Weights of a small mixture-of-experts language model, trained from scratch on English Wikipedia: 2616 steps.
Below are experts of layer 6 (counted from 0) of a mixture-of-experts language model. Rows are named router (the router's row for the expert), gate (a neuron's input weights, with its number), up (a neuron's input weights, with its number), down (a neuron's output weights, with its number) and show model dimensions 0-159. Each number is 128 + 24 x the weight over its row's rms, rounded and kept within 0 to 255. Numbers have three digits each.
After each expert's rows: a language model's description of what the expert responds to. This comes from a sample of Wikipedia text that the model never trained on.

# expert 33
router:106150139110126116108119104114125112110112117154136163132120137118150131122128131138142111135110086132089142108107123030124129117120099143118131116153152128109117109123159164155123132122122129100132095117109136166120116143126128112117103153105151157112114125118107132141124153118117144116111101122096123116116142094113070091131136119111143252146137141123123111113120171099107135125138135130126136143150112132124125117127112255136146139104134138107143114133104111112134116092119119
gate1:118146160109202146148129155126151147124120122128101108113127142125129130151076131090127121142106087087095138138104117166143134176127113147126129132110143126129094092145106140119104136126144109111157172136114103128116144143103117148148118091122098138147135159138135124114135158138171139142093129111145129166096148119125114166107115120196150115117062083136156126160147132147161161106127134154125115093159200151149130113134133110153086127125130074186119082115142091121121124130119130
up1:097115140090136187149150100132104134100140143105107108111155169113114098130121182142130129120110076125104124078105155143120118118114116149155123155098163141127124118168113130112150117149137137157123137129128167116104090101166143121127120113114117167080105163133152133094093138098140078113145150099117093130130124116122151145124085138132181143157158142127165171157137147129199131166150133147103114100085086100143127130124108101148164121138126103124129138148128099110152104159124165
down1:126115137140106132121149131111157108109172150115140115131163123140157116169134140104143112065094095123169104167108138112090094096089170098120163152130132094131101134119081111181120093153113139123121124086147158097131116103126125151133103116144092144104109111111078141117158128137141137127126168156126152132123108158126146148133111112111133138104149167165158106076151155143145127091130139137134156167143107110103141094149147139116173175143159120129132131073109068147132112128125111
gate2:151134088117161077186145147142138094108152167119166121099127120127205137119113143108131127105101145046186118127111113132107161143134161156175118141136130089148169141144143121116149106110111129113163157115160104116132079070152129092124125099117141114120149106125096140161099149122114162120123124119127110148127137128128152130125106160127095120154117128105128165138133148158129083105131115123147121123092133086141095153155161115138084119164100137109138133151109133117110135146120124
up2:114150152102131162158117108150132104127090182132153142167131135130097114090121124140083124127106168149153102121115159107172102127107152112114127072129141165149146103110082107161116167126129117094097159122114107168097159127149140170162119162162097151130115116102153127132165085115135127127123135128126117111169118107142130127126119118125134134078117110132112120143154131099162127164131119086168120166175117103106119132145123160120134150115104079176084103139118123116077147112108108
down2:082151097162116150096106162123146131140102140128141099111152104135119155133117125125106139143130141132134145072136139121150171094169148111159079115139161114137124118139141166111148143155116140117104116086106104175105154103113099123130148160136126153137084101107128130141120085106140134186174158134145128109100135145083085092139122135113136133129123127119143124149133121148105193119128099082124101148114144137134159114120106105129111092113180150209122116188143120133119128124116110
gate3:109139163162153151126146106152132131123104121102132099162143106143069130145119135163109168133128089103111145131113151134138174090138144113118168116138136126184122126100096140156149084128159165091144136105189119084138129148142127131104118128115119099098157131119080117103126118165125162134141132132161133119125112136142124135143094124114125117130102100093151151138112124117175108080135106169156156141104134177086103109140142115088111113090135090148149154153171155160091112143124095
up3:169097124142114107147173194134174133149151150124121129127070093154098123139123099164160109106133144113110152099127112114116141111072162154153128176141091114061133149121143133119154108091125122118087118115118122111127112132133122118133144124125100118087143115169137134157129174109117098086157128145176097128174120090106126171147098109120148138091161155115136114112110127137138122140120133136095124134166105156134167168147140108150147097178137127128119099133100129096111125116136110
down3:103130131123105093154121121149124148177114122166143118130131194153151150144153150141130143099120120152163182155109122111144150124124151134136146121155112082106137078126131140152116102093128137132098137093120125159122077136142118133111124074102141126146121126103120089176131184166157082104121127121131111121133099121159154105128082142106135137169104147099121120156129092132095102154128083122123106124090109079095167094117188141155146138114164112128114125126128154141138150105114146
gate4:153164116136113119092118127142135108094169099083136080135113124105124159110112133138142060124147127163128133164140123185151126132116172112112126083135141118168113112119167126156150097119133139108131099158171118115142144110130093097114147100115139117143126132164120125091128142097128150133112105115162124052141075157133139152139134106126149102133123181121155120130147138145063105103146131114150147120139150141118109180127113128076088124160121108137166144134145126108126134166099148
up4:100127078124101142139130144179135113132130164138118120099147094133094137095134125127165110131100157158135147150138150136121117099121120103094095145102125116153171143126127119116055093086112085124144102158146123134111119107171176124144125102134141090135159095139133118153131135115136141093099142141102153108135128144131187135170079176081107119161175131103106091135132096108158159157133123145157102151176159143095126158146135131132133115130105101134132155133122104154133111168122134
down4:141109124169146110110129111151130138091146173141111133149121116129094110161163079140141112118118145069162143127137102141129111124153140119107147130131077131146151114150127131116147109122113166093128120113140146089168090121083161176126104101137111140128106132125170146112131096102089115112111133165174144156157122104112135143076112106156148151100123130144077144145173135125106136130130158119128125147147158130086142117148191108093101104186109103115146115124135157092134092110134163
What it handles: First syllables of foreign or uncommon proper names and taxon names, like Kam, Ng, Cer(ambycidae), Hu(bbell), that continue into longer words.

# expert 19
router:118085105096116106076130124095149139153066143138098183194146112131124161147086163109106098117137134148138126119140129074115129124114117136086145118136073118141141098109096200162134124092162134091134152162159115174157122126117109128103169116133157105129134097144141140099139092112168147127148140146148113101153141153116115133107101135111119101124122111110114160121139107144137143129164104149104084181126157126144149118130156138133148112153123118115143103137122165133105136147119103
gate0:126115112107119118121096119131101142160100118124142152132170116075143131105134135138113143141144137087125128106139098136137128135123166126139125133079086123176067138123164111192148170171148107090095133102068117113130102120117144105107125135127172141178112157142109115109164129115135098139093134160112135113107106104129137150121151156101115125129147126126159158170096101101165181145121128148120092101145164133116120108103120090119124122078166116125153092109151155131148119152156151
up0:118128107110091125118128130115146120131153131140119088122118136141120131140122150130160158124083146168102133116131128125107120150121122172143137121200148168148140136139122127125137120126122106129135127133144102125074152137074114129128106166154088153121150150163118111138146181124110131137134124068180141130101129096125179072098143135142073119134118172149149105097154170116138128074133112084173142095146144166100125171102115119111105143129139115101091117120171136149090103107111129
down0:131099129113138152103109131147143091109076164164138095117121154161138158160115177129128130095118116104084081077135074157139158160125113131131134139105140156139096123124129127110166130159140124111108129092168106106102143148125086107107137134151126140196153137154122151112117156140100098116070140144150128083102138185135122084092116140132126127142099160124137151134128160149154102117141115112117116190128125123111107143142158117118173137142152112080124112137117123121144168114127122
gate1:115122105077134149143126130108177118144140126118134110109132114167155171110189130142120089131175105126130167138122126131127091102121119160122101143177107104108149139126116135140081175120107154137105152089115140105122120106112185137127180121148133121137129134118147146113112147104147093159157077125109115102125151140152137143133165143138111094146101149134118058162099110097145164113107157168146131149114138123125104142130113160139114087080124141096093123091108140170154129098131127
up1:142135126114158149110165152111127147100131066145149136138159166143121111126155163122130098151097122115127140105182119070151137070117147141126147133134110170108156128108113127082111120137119125127157173155090107126117105136145082135091121079109138142129104103137090126110145111115177125141169116107157124109129122103142117145150122134084136134119121146173176166130145124199095138129123140113112108115159156149127103140089133155130132145126093117178151104132092166119149147125126103
down1:132166127124168148132088127110130088135142114126158121108129145180184118154159145133116092137087119138123116142154170047170121129115198116147119141137112127145098119110154117128142112128063102143131126102102169120121129126097121101117155151114128142129124109087145122108137141058115112156145088132167140131149121133135170140123104155146082071117128166119129152156133122113132129123090092129167145137143116113135128169127137160170125120140153105124103131104122130095130111119121141
gate2:141143111098168116111145124132124131116134129136161149100142140118141144159133161120135072122126131117128104148127072168101129132178122126119120123105079146105153131123164107134119169080096107135150156133141155143108165141144158126132132133085160146099142111135128160163122140154106128147108143120159148103156170168119144171093111133159113120118058114086136136140085095103121116164123117124100135144153128124156107067104130124133097125093141126158135124082095112094153115077124164
up2:100117105160121124111106099148125119154098142126121150097135114075102148166154104092124113129098128133136169154136129104140166133108098175119109109110114125151114100099124118121111127111110095145159141182150149169149110118124072146156184103131122086119111176143128159152114129116129081144141159170157119149110169162137080129122130122136104116122156110103121169091142143175167110111127134168107170109122159103098133139086134143063135121138151139109125149126153122135112142132126121
down2:114114143127152125152122113143133141171133100105135105156118126088095138119103097102087131136124135132123132126126118132115136100099095120142135139101161147097156124106121075130155143123126134155188137113095114084058152148136154093113139115144129137094116117120132156156113170152151119144152144122079069148114164113132112153091137134131107142157118131118174122159162117147140175108131171141145163185115104096123077137144163174136127133139142148144108106161100088089120111156132131
gate3:138122112124075114147143129121129124099121150114136123120144096163092166156064130158140114164178121142095168146138118159128157165115112109144105097144075150130124142125076133133126186112090130068152133119128159146112174148137120132097104138147104158150133146110173092092111073148124146115124136147124077152105113101093130149121118135119186081096150150105089143174120116121112124156144142144127124158150145119123133133143148101141131120120134132122114104113120155144136146146164120
up3:082150130127098134148117105154112131153170166150163105084092118129114129107073145147148125132164157136106108131120137130138120138099141116104108124119170127132120140144155122120121121133135125141142132083126144090087161142164141133145151133140117153145149148098158138115176130136123157104143098119120112123143107100081158118099176141125173068084110100146127087193108122070079140194151113169137127140129100083150131091132129118140137131136135150141121104138116149111122127127099131
down3:110099132132137120131094118132131121143119128120102134145173151138132125135085090135105094150126178166134127125155091119119159142142142103128131164160134137087107079103125170120163109180111095145118156093143151133192113108114106161123139074133082087145169100142122130099142117152093149137156127112151113135138100122165140134144120147149139114149094145142118106137111085132129132133112141144151140118196162137094156146110131113089085117081130159120126085093134131116158138155127099
What it handles: Adjectives and ordinals after the or a, such as new, first, former, third, 6th, plus adjective endings like -al, -ic.

# expert 22
router:134106076082097102120187156158123101169176116115128141106094116127121129108126145103140148142148097146150128122118130165131130112091141138139117144118088164145111124125097084116155148126176099100084130146090151099113158154101119132148116142109137138102150127103172110109141124117121119171148111107159163118127107102112111126127154102161105116131087138129130111173101113162140132109133110094147071104141091145165145128144165085140134142140139143122117116105189074118163127146136135
gate0:139106139122106127133152133153123116167107138116144141102152099137130160093141174142131136120110147125103108121082124135122116116172123136123132161095140198168123126176134111118131129118098105129111166194093141098119128095105086116168106117151176096144190158129118114114133105161135169095156077121183170135106120124061115119131144132144130131125106133125143127125123079141155117122111112108145092137132119114140153108121098105147127109125164145130152142155139075137122147153116150
up0:165144113099158128124135150109133148163162073151139109139166125135183145149153107109152141140149109102153125118067113117158101153107113126140133118160120134170161090096078117116126108159127112136122126137095122105096097156134148118146106136104087150078162144111123145093126100115107114153160089073162119141161143116148128118116127147140117142168111142138131111179112157124133156134146163150140081143144166115091116097103099122135116145143135176108165090116147117149117116155127115
down0:153136167150159118105141175134127159142140112160114112090125062119151101099092124135085107138159146118145119113087151124083104135135117116086150128163149090144097154142155120133143124140145116109149131131114153126120101118099103136170086122113140082152123142140141088100122119153129120087118120094142125150124129139130127152113148087144118121109148147135152146094164094179079084131185117148113104105121160145119153126132116124136178113126111154104147151128086156158161169137164140
gate1:149145096106149130157147142138155115098145124112134123110134137125126111144095119124116129138143127141125125162140136135112135145119127137110123135183139144128053168138110130138130150140123177123146137103062123148097131184132138081143093155149082138097153112144129143148093122153070163141129097107109128156137139149129149204175164111142113129131089131084132123089103120140115154172119172086126084089098144139163104126149157100138134095115144146123127111136118116144145116099139150
up1:103147136119148137143097100098151125110115132104143085172102161168149107083058123118157129097132151119145174112158142115092158116119094163138107159111109077130108144114168151136125152126104142144161168147131093133086100133131111150140103120111137106086147137140109092105089110131110105116160124146120091152147139140099167132144144126106107140149113125134136136138157131104130145154109128110118170160058152146151140139121135135085137153119094136119106139113161154192139111142106131
down1:110106091122143104125127119085133138103186133108144164143082143131144140138102111158074120136122184130118184073133083180088132118119155127136132151131132135119182164148150136101117144110126110103152131101083128110128136117118114114111152140154114112120114109106124102160099127193113135130097119154123092163135141145121120123130125082114158155136108118136148153122161096147140089117134120164122169105146141136118122139103141104117113199135117122127107085123124157144145091122115171
gate2:109139084152092105092096135123121169167119163088112139146080134111120149136180113114133093147101172120146146122113139114136185118128100103122090145167126145129121111154132116154106113153137159091153124149141121130142169103084139087160145144133159142126101102104176135170161106145145119146151172144128158131099072130153165095098143132098148108112122142108107113119127133081155145114105103122093142129119124100120131121152121128099118144136107147132097133127167146090137076117153106
up2:166108118108121131109122121125145119125179102165128103117120158126151146115141151148131161137118109119133107083164148161154145089131153120101084163150110125110120098149107110143144129184128129138148118134099143130185116126116150097071088117131122085120150160124121140115108137155148143152106165130124141152097151122124124127136139119138153106136137109143121095181096095052148100093116159145110150148107101166099142123151160117147101100158081112156094080135084155124137145126126113
down2:101109134132128102098139150145098121162133166173168171140124092169113126097084114166121098116167112124170165113138105127094112122120125118156151160140096130146111139139139122148146162127132127102127131153095127145161132167158130123146127124147128093138093115093128156167139155140139156127133164102131154125094092111129094122130104111146129134144122153095072147073147123129100157146123112098105141143152148116145085160146143097090153097104114135076130146092128095067135168126118126
gate3:124069138115161128118159115116124132112133196155155169121105119145106133106090159166179201123142137135097110112120094160124147105138133124121133151132094164094088121139135124141146144170123139193076146126108098117045154106121125119153116150094169118128144109148121160119107099159128144104136136103107134118125141153115133131139125143135122125144119087099147165126083113132128124122116113106136108117132114129176109135169143115108110116124147138169116122102131152130168113110103104
up3:109097147095141153103147116180104120170145124145157127123112091140133138113099096131120134142146127113108131132125163119126153100144143108147106123100112107108135166183138066071100175156115094127077151138102107124139133119106109165188121104144155131133128141137175134104118126114129132136163109093118127132144083150120107144098135117110135173124119134152161105177137123180174163120097104149133109132166135101134128138115108125144148154132112144143129111098142113152145146114052105
down3:104108155137146132086137083110147135151115147128170104125095125141086150171102157139142138124064160140134111167140104140100086132131113167107130131082133106119094145135147138166110116129099162138073156121152143130162119139149105152140110128098159109105115131156132137069137121098177148105119140135115147137138118122137129132141127155135149126103125074099163138166059128137128135071135115128133118119163117128128126142120155168114161183131130134116081131169123105118118125089106120
What it handles: Table pipes and line breaks in sports rosters and results, plus on, after and at before dates, as in "on 12 August".

# expert 5
router:117082123083106102122119111104141102107166110147161130154152169103145166165138150136162090130177125141182133161132113104134092134135164153097124118149141122136144121197099104129107156148131134143178154150132137149151128141158134132142133117077112139113130105105145129129121128130120126125076133134131139095122077145102120129119135153152124138128165099162116088099103148143128130136095115106087093168137091127175107122174158106133120131174123135161139128116159125153095097108115092
gate0:108114114107131102122097115106096143138095151143090154134147157144136109120129160112182114151163157127139099165132107111178098131128136140103162148106142111123139118156113085144156101135152129153159147128141119128098099125139143116180142126144128146124112123148120092088151183131131135098160093107152155121057112087108097172126152171135126120133109128181128118092098123108087135175128158146138080142096090119142154124118124101149093135140065131122145134144127138152135123149144135
up0:147141144145135114129118131115098121136142178083130114137166091113148121130124152133146169145138140120126103132119137138111129124155071144119164100150118167122119103118119139127115132133122102092082113113147154057159132112134083124121137175167093150150132138152148126157106154166131154177138112147112126194153105137110132117130171113133093104162129146117127133145156095139132090162172117125127091094117134090150149112153131111134134109089155143140079163100077102102123097115159137
down0:143126135139115163152169119116106085124076144116141070170142101120149132124111119133130130100143134154145127140110117155139110150174123115139097105142150119109124138145149123103144137129113148107087086097143141120094157138171126111126143125170122152119154095123108145185143102110144100094147180132106108121170154136154178101109086137107114146152152153111108161155158128123115140154152128130096139120134165099122158127130115122091168113097149086118098053119116093124146141123166103
gate1:149096114147119151096200146123143120114175123104166092132141136134132157146110128123111131186114141121123156168140123150156156118096131086100075105128149169124150145114162113118128147162146136120108133124145157138158129162132136123127133126104158106118138098169172139107122107120121120127091135152167100122127069097123140120089091152110079101137144126131173108097135119095089104134145122124113161105148118130096150168131139110124106148078130154127122086103144143146084137169160130
up1:116126109166118102165149149127150156151131115108122136175123099126102066125133131146098120152116124132138169137133151138185127133111137150139169128086114151142087151115171138125137118098146136155106136126119140125098103080117179097094122123135113146151158157123084138154119149129103111094120157133124080134119095125106176170135084107113091129112142155122122118111155130156115117137095106099152139118079150110128161112144131125080137083141165130073094114173095110122161124127123112
down1:137138130114131065101137172142118135121088147135145125106106116124127107127106139103125136193167151131157157171099171133109111098096157133118131154097083108142165140160093120140158115103150104150131099106112096140145116131149069099114171124136101126126099104142146124130126179147114137143057096117153142159134133072120169132147147082148130119107138130136127150092143139141144125118151125155154098131126151139125154111101115144155100115083143118161090141122140108144144095128140165
gate2:103065120100093167097149153161150115126140136091144122100118104141059153154135149115144134077101122166117102130101174146117126118168144141128129124123103122150148136140147138154134138143159094148128117106149102133142173127183095140104125141134134129093103148154141155118111132135130106125115113110153159131101104161111124153113172129107153124108092124130168161109145183155113104097109175087102118087138134167162121116124157109105156099150145137122072131121113118107095112125121114
up2:095143123139160135096135114099136142115108126163114120133139137161141134101169164155145122092128124140138138099157100105128099097150132103093148163150148115105120110114072092153132118149154142102130170117139156148142107124150105124133152155171200133048111095136149126152065123110143120100115113136145120124104152123098103143085155149124112141125154134124111107146127117100161101097139094139146124171133145125121164094104179134121123090133105152170143131124161108155148104130131096
down2:108114129159107089134129178099144139111173111088172122141131149137138177087102158179096142080115098100139090106164103122168120146116093129110123150136155112122113141129147136129112118138129112178132100100164125085139141096131138100119126143118139090125157141126130124124124130117117139133133131164143147132127150100152215122142116114127154106177113115122107102139150100108127139142135123143129101120155175136134097177099079139120102151122124121097185109122119139122155071119112121
gate3:091123109175149091128145172122137131151155085128160147112123107131122081105116118130091145123086139127115144127146094110130136170114173108115129169140119169117120126163103100104146142169167136182146085149110151137125112103152134126125114107135145144169149125156110138154132132164138095111149123102123121135105121139124133129162099134082119122149166138112099093111123135107130151100128119130196150151113122083116122083164147092145146132124168171126108108123146141099109088097109184
up3:109136092106165135119140142082158131129151143112122118103116102136124122120150150129096107111117130125150096102153105088145143137155122105099092160099108148096131134110165120157141183178143121070145135129145152133168126140090144101125126159136129125112122124097118135125141104115156167137124101087107143144093126166069167102122146151089167098098142161141123158113145179146152091125136140123139139135128096163127145118117116136106157078138181112141105121127155089168121119188123120
down3:125086113113157126110119161149115150138117125091133158122096117128128168194151141100139154092122098120118122182147125101156139146124130089149131169123143127112066097139117121141123149142096133139137146103140059206108120158147165132104139178155145101118145132126095104092129133089121087155138130120120123134133082151094135133097110152127145137123139102123193118143125148130146080148111115152134129140155103124121090135111142153076144148136119137144136147114115118158109153135134093
What it handles: Word-final pieces like -ed, -d, -ted, plus th- word starts and short action verbs (led, cut, hit, directed), often in sports text.

# expert 36
router:140106136134104080144122128117157121146171098187102114148137127121157135078108156142157151120134117124130115106120141125158130125122104149162119133147134121102095087185141080108170158101093116148134166115106125132136143141070171093135096145137140107130122126095138129111122143090098134119153065112138150084119149131104140185081136113118107159120119121122113122114165125133130148140123163117122098154137126122143179130147132171136122123105077122128132101116172104147170135134162086
gate1:101165127086123122137136120077116164107133121114129126170126168113187135126118149113105183094107111152136136135113123111171105134104105139139138136098125097120098209096070149130155137112132156157129147137123160131162094105157116114079136106115132099135094133085156048147130094089128147115153122112116149125111140114161136152121105125151135127123106132122121144142125110153178106122123127119125100112091111125142148148140168136106133169156115160133147132127133136111169153157108142
up1:090131108130118118143148095126141092079144091137123152124114143129163086133112141158156180083146119158119149135140094139137129078088135122115086076142127123114106108153129090112196118152139147153140124122157118103102155110141182096147098094120169118160159127152112105098120119119126121139113075134123145104156091159116124164147145123123102136139088145181090108133092135099150134153121125124117121139162106138137163134142117128131118189122146125122140156087167126149123120130119105
down1:146156109152111093112105150154141114110150167131136137108083159104145114119130115108136139093132133088192158103149131155136115162177156133111114134145164148149108133147130125120139150129123148076109101105112104105137149181153144146120158144131096149133136118141134148128093158120107120133118122136145092148067133138125150160139143114105122120146102210098091131116134178109116121072098164073108156139114135126120100109156075111111117157122126095120140124125114153086110134141116116
gate2:114191135145115131148110139151136127151161148128114140136090119141105106122089102115150125098124165148108110164127193087143148172100119147124138126140135103133141136146098118137141133167121082088104120082129127112117158146107148140143160151107176150128126128177143136167108076124101126137174115106167125147112094103116155150117116103082138111136170112133105140140132146131180103100091116116119084158134154110159153177108131086133137146108117148155107112135151129106136120154147089
up2:099126120154158125159110127111092129120161096108181115152109152131153135119099143179117153126145114090105151138156131134132120137113118114096153135125115136144074135143110134057197168084100149110174149120103132169095133137144143131089143123152159152151139140147136104128151160138156149154092167107154118118096088074111104118100144127102108115163135134108070129114154114128127139091128123139144118119111122099124120113115140123129104085119109124166130128132185116157126165141112122
down2:112062111091150161158146132166123106146130158102183152169115124158137159092134110109127118089108136124115115140131149126172104120097139082106125157154120180133129115106151082104121130155120122125155134145089126118128132137106114147091137132096142073156145120162117077146106143102116127153103109108140093167118141159146167137142107094112113159129135156140154161096120149126106141113160081090109124180129139139134183102123142149142132117140131165142121089107129133117134101143098117
gate3:137075107120156143156140136154137111112143115124145155090131151171109108136156091101170163127139144147116144132164131135085172134144089152139138154117108151070121137141112143128083145111174122191111101129124115134161182157134123141149135100138115148098135095100163142132137128131116109152107114143173171137086142111094108112144111130121138134117103107151125140123076093126182140112122152161125133113152110137110099157114131090185137120163143101137111122121117116143096098089134157
up3:134112099157126138105139083119151097168108116159105175090092134130108125117109124193150157102147119144138128129125154130154144104130105161138061144123150106141126088152090130142180163114167116139095135129128153139128143106123131133114159131160113078113164140090095135126116142087094122148182099132128119078110189146117138099120145110089099156094118141134122097101150135120156159119157146142145094155110107143118128120143124166124099121124086124122127111160139173128136135125107121
down3:147094113118082140149122136107140132154124085086116142086143114133106127158151143136152147120141168131065121140149168147091112112098112149126117140120143122131124117096068116139080127158178112110128113176122125112134107121173098139145126162160122118093073123151118161156118101157106119161173150147146162178142094117127113083108133154076134098104106151153137110119136130132115130102090129158150156121148134115129108166151107115156099158141100151129152098137136117143130166117117139
gate4:166131115139118119112140136091150137098112109118096126152155174136113123110155127101118149145073150202141125096146161115122118120173113155138095111099115142152116123142161134096170133148129081171143114162139112105139110149127161104108129144141120116160126130122128110131137132113129150110106135085149104057113216152131112117128110126092089128123174149121120106117115144111125128123097172135122134143097141117137152132118176152149106113111100123085112130166139142130192132144132126
up4:137128115104072143124118108132078142171150136119129109146164116138092133110169167129130113142120140135122141137101145126124089136180145162132086118124147137120129089141132136150157085132115161126134160141150097110120136122094142148116163101118109103123145164059161116114149118122124150155160110124154144055132143132103158127086119144126139095112149098129143145180138098129149138135145124113134162143114152097194131123151109132108139118090105097124098117136144116154142186164082141
down4:102076140151126169111150110136110160139143125141130120134092125145171113119096087090104091134159119139118081132107141092107106130087106132152102111125141171155124157114121108138146132107135142172157130077136132157108147158135110145149133131149196124118128133134133120196166112111127126153136178114109117104160110126148081139109138166183135094131126129135090130157117145110122099126105126121135165103091088140110141107133150131098125159122116125087134109150108149190113158130133109
What it handles: Personal first names and country codes (Mike, Steve, FRA, GBR) plus colons and pipes in sports results and score lists.

# expert 1
router:164133119135131138112138122128136142191111146142158123129171127143135142128110145097186119131152148125147113129123133100150133107091108117138087113138065127133123102173071113133135086127141165145137101141112136109135085082125122135130126134119136146127097136151135156123107150115202117128113144080106126136128132111146159139117155130132122117156126114128116114111164119098122151150169136136134074109143077133136117116153195072154133154118156100078167116163137080136113164133117111
gate0:158135133123160107119133142154100126147155156137146124151091137098157131119128185104177138114125131095124119136128143142102107124103124138123117125145114126152113108127117147164132132130152095098151145138132144106101090124169102077142186126149151177121096125147159097134130135102133107153121126171132164117130106132165163107139177144107173073149121132107157122160157116144148140119163160122123112103151114105075057110140168105113118122119153096074105117134111078107159124122137116
up0:131128122126152120152139131143130059105116130111144096119122141104117171180127121071107156157144125107150104168124152120109159092083115134111123117113110138118187090145112128150140091166121167129121141130136154114142133101139128153136082104153110142103107148102147162145153161160118125127141128126171130158174138153106120150134147133170088130152114130111096122081079118101073111116134101158112143138167102103142103093099145138144154098154139162123132158147139121110101100094144136
down0:139090105130148155118111126135111122107155087124140132182115116138134111084112149117101119095126127110127125151108128097127101113125131101142140148097182130099187119128173148112152147130084162140161156141102084129123132185123110165154177132143138090100104117110121117134112127172117131093113101136117116162118108107147163150103103161123165122149127151152132074097116184135116135171156098111099164169102104152156119111105130172089140134106132132107131128108093151121141112117139146
gate1:128149101130134139157137158113102113152127213107167153137147115131120130134146129106178179124103114094147096146080147102152101069132140152142145097154084141135135112168073120111134099137140177141136109153108118109133121084134117121136140109105089135123115120137135101092145155117148150114134125096143158129151121123099090149094137142114150163150127136147110124130156116120143103128128121140168113128183163090094130102134120104134127132140161162127166122133154128186134128087091137
up1:175118131120091149103157107188137163154131103160120127092123136141135112135123146129149133102177127118141122107120092119105136149135120103109121113192147139088108104138111125125118103170146150122133149111148130142117107129146149093166161114134152093110132113132124140153108117092160136144157129121119143113164112097133094084141179099078129116147138126123131103101160132116084185103119174096098081098143091153130103162138152120162125125184151102105108126164107128122125143170121115
down1:172139097141107105133134157122111133172161142161151119128125135113124138143137138123145152127106120116139126153153132031116124121160126176136123094188117128123124126101134099138148119153120141120126107110122105150093092142162137129147154116151123113165138107108121150108093131116115106110167136096167127122139116104116115143079167119130161142135140124126128096101128101158097154090096127097131082118095102141110076143135099182112107131113126127128120199176123142136103160121118178
gate2:155126190134112119096136106110125154142145091180135134136140079123125129158115126116112173134111086160165120095113149133133136179180110153107115111135096122089130091122139117164102110148144144140082086131127129108141129103126121128114079130127118089119123161119139103154140107117130090140138158071123155130134113129120143111139130101100126084104119113183182100166129132129144127102139136124160152115113137124120116189139125074151127166154114153157151140128118133142122178167145132
up2:128125090168158118143124158147098148069109147112125079150149090123117138140146119116131146116139122104161063146110175119131132135175137111119134126114140096167163160121145148122153059068144151155167121142157154134124100153170140153137133106122139096104133165161090140103121133095157126098152131140147083117144124141128123116156134122149096116158106124122109110128113184100128152114109095147108105115111121120109141121123108142154093110118106138092119168146126148092096164114143152
down2:107148082129147131156105114099106078090134170105150109129147110136112137113101157114128121156138125110143163156184145087138104123163130089101115126160141115105106152136114139148140094120089104143157134172113082099115148101109116125110117113145141123169121110173138151112084102137160097159102105161161159162152165121147163150115112137109123093140140155117113146150141131107117161191112127103123084143144103119156163129142156173149094128142125127104108128137110157113098102099148113
gate3:128177114138101136168115167138135110140137115149134131132119127119132114158108137118139117097121125087109168159115126110149114114166107170145117123130101119104109140148127113157157130120102181088122179111114102112128190158116122132134088137151130133141097163150142132119167111167179152131130126117093119117118117040141131102103135152144183076152145096119089087139107148090149124121163147135126111127171147110122118125132156111121139133071105099092150117157134139132100133106129148
up3:119132132121140146108166122163148160120135121102158104134142095124119169164107144138186124108147093126143090148119145119132152151076113114126124115173147137108139148134114162129112105167125141158123120122109120092139162063141114126154137142128125165128121104148149128107103147093126107106138120121107135151150139145151086137140139100133113131112141076067095127085136087113094139117105166114127107108152116153138096182164132151159129141127165046117111101178126151127108119104104130
down3:125137129139121101130106154100105135161121177178125145104175162148102134162131134127149125122120096128118118117155129062123126097119134102118136202129149101117120196100122144086086138098100156131126108160142149105118114091104121145129142171114110127156066128192123157146089126112157088142116124113131161142145154134135144141123133145114120110149114140138107119119145147131134127148145158093117162140115142140146100118140145153143143161119121119104112102139060102093099136155103098
What it handles: Prepositions like in, during, throughout, such as, and month names or year digits that introduce dates, e.g. in 1964, during, September.